Below are experts of layer 2 (counted from 0) of a mixture-of-experts language model. Rows are named up (a neuron's input weights, with its number), down (a neuron's output weights, with its number) and show model dimensions 128-191. Each number is 500 + 25 x the weight over its row's rms, rounded and kept within 0 to 999. Numbers have three digits each.
Before each expert's rows: "mostly gets" lists some tokens that are sent to it at least half of the time. This comes from a sample of Wikipedia text that the model never trained on.

# expert 28
mostly gets: " had", " has", " have", "=", " having", " there"
up0:462474519510548501463497493496514485483541503512497472493490519540509543503470515496517503521488497514509515447498519474518528468503468487519505512554479476523504547500530545500542500483463491
down0:491511509545514523501532477495490539496481502492465485504481553493460497525512484497526472494475446551524488497499483501477487549507512497527513506493467479488564478522508492536519507517473494
up1:497508506458479490537503525475536511493514520533556512498425484518502553488511463487481479492510418450504470491517498467484525549519495519476539499487518493499507464527515499476521474475538486
down1:482511504509474455479504492490502510506508505532524537515476467479512491520483539541487498492521505501512487541518522529555471498493509462523462520469507498501489483494473497453521515473503512

# expert 33
mostly gets: "5", "4", "3", "000", "02", "04"
up0:469479477512548500477469498486523562479503511505463540469462537527504497509509497528520513495527518511451449483497508513548468487515475482493530492482489450493500491529470551562472504510450537
down0:461504508568465495510515522498488564520506499507483541506485523499534425511508474514486501478464483477527527494525485509513498530491510512489491508466473528478495504522502512460468450494492566
up1:466489479465510513505478479511504517479498527502492490489473509512489495495458507489524472480523498543456493467515435443565499527480491486507501514511476493517521531519525512524515536508483515
down1:496461534539490494480465486519507523501502519460479513487475528462527474485478503465492482543494465496497486474478464519493485509448534475519507533487498504539509518477494526515455463431543512

# expert 29
mostly gets: " U", " Al", " no", " O", " N", " Co"
up0:491465445477536477480484498480542509489459547504488514501525459519536536546461544506525488503483532477502507512542476472516493531542491505503456471509494504525524531482515508524484478521508500
down0:542471471491525498516529468488512498528486505511488515510470522525502501488510506435541487497513478515478533501542515522498529533505502503505526445515528493538555495508520512536533483545491440
up1:515490498504477528522459459445520488453570510520504526535517517519511487498523482504505473439518490520454505506522497525515471494465488504529512486526506517485511511497513537478481527567493514
down1:491488512492518548512518497496461508449480482488515469532537522516479436488482511557497506544520547484498512505521528548496489442498475509464525471503511511506451494491498498508516505534503473

# expert 4
mostly gets: " Re", "ub", " Ed", " Sp", " Mar", " Per"
up0:443451515481506487500472469510507543520464525477500523490520524479495527503476479517548501480496492521492512489539475475497514517509525490527502464501483499526533470513506493505529517490485452
down0:478517445530492493500477499511449497507524519512481502535536524489487481480541490479526483475477473498538503520518508466500495514463554502521511504458491502514502510458519498458447481485513505
up1:463533510505493509513494555478522517481462475501509444508525505495537513498521479490524472564471493510437489459542509498497556511539474466501499486469504488514484524472536507487507485506550541
down1:507496532471551503556481550510480499496484485538450506479518483509484497488523498498484472524549474538464504487513555516516548485558530469540530493480530551472549477519499533504523508505488492

# expert 22
mostly gets: " 2013", " 2008", " 2019", " 2009", " 2022", " 2006"
up0:484482480459499483480464483465485517554472510476454518479474559506514533540528482486507493485524495536498488523513483473499485477524473537482521498470467470525488489501492539488501505523506495
down0:483467492477485463502511468479475535478471476549484505485503465520479496556496545464544486477533533481511512506500516493554526486488533524536518514502462513539503511478508480503477475501476513
up1:509510482518497538470471473476515539504481509468476517482475505475485522523508470514484509525542497463461535477490462515507469516514471443519481460523454517509514491477519525497529498493495438
down1:520514499544508522495474537488516446509512531505522500535465497507537510491504488486509528465488523487478505467516535483493518509461443492503485523508459502514506492501506518468482509475538525

# expert 11
mostly gets: "al", "ial", " more", " American", "ic", "ous"
up0:497508495497517521514543511503452489489509505524481509489527494508563490505470553493495516516540567490474461528506497473471422474485487428491522509497482485495482501472491513516525500498514457
down0:529508451479540489462474523501504497449522531491480425460508504504479497495499535477513480490513498485508513529503513507505485525505502473493473490504522454535468472489494475507491513510458469
up1:479492482486543447477441471486533497506466500488485486510510535536479506459564499544511504485521482485547528481500524500484477529526471456533475471534500463508484527500498517520500503516497457
down1:503456506476501506496505489473529455555519518499460498517471450542528509466472542503514483563509502477521495515517493457514524540474471513497529517546483490490477488507507502518555502474519485

# expert 9
mostly gets: " 18", " 16", " 13", " 17", " 19", " 15"
up0:449499479477504481445475471455503537499459539512519551488532548534504541507441504471503468476504537514505467509509507476484501506510506523494487444506445501510520501511581535485504483512486519
down0:491519542532509530478526497478482525457477522580449496521536478489508485529492458492517482471461541464508510496518478521511506503473517517507499454509474495508500490509525516486451482544506478
up1:425467473507523452492488458501495538479462532529467530516510496473524538490520514522531468482483533529534501515525476504510524514496492471522474519497481471508503572510456523527511470527490470
down1:492529526492501517521487510503468513472468526457454524530515476473502507476479496518543465499549490463503513552504467512541484496510540498530529480480481501506496529479518535498490476520521498

# expert 20
mostly gets: "′", " Binomial", " Synonyms", " Website", " Genus", "″"
up0:522489509499483462502497500529555556496525501501540511479513511505481565508522480535496503539507470539500504495450468531530468498498489516503479504473527469482510470522522507517466531515479496
down0:527526481531515484486473492465491481529482498460544508495468570504495474476549486446473509522464511499486486495486504574457501519536491490535488493514472523540476484485498463503508499522499523
up1:485481438509484514499484509534533489524501499478489503546516526485490506524524514497461492461484517522497512497470505458471489570545478504541513502511501522447488544496554532496451443493494500
down1:539475525496490490559498472537488562526475546490490492440507483507497481501528519533510504532505521484489477472526532531494499499547507525510521475472488494507451481519491541513443470523491487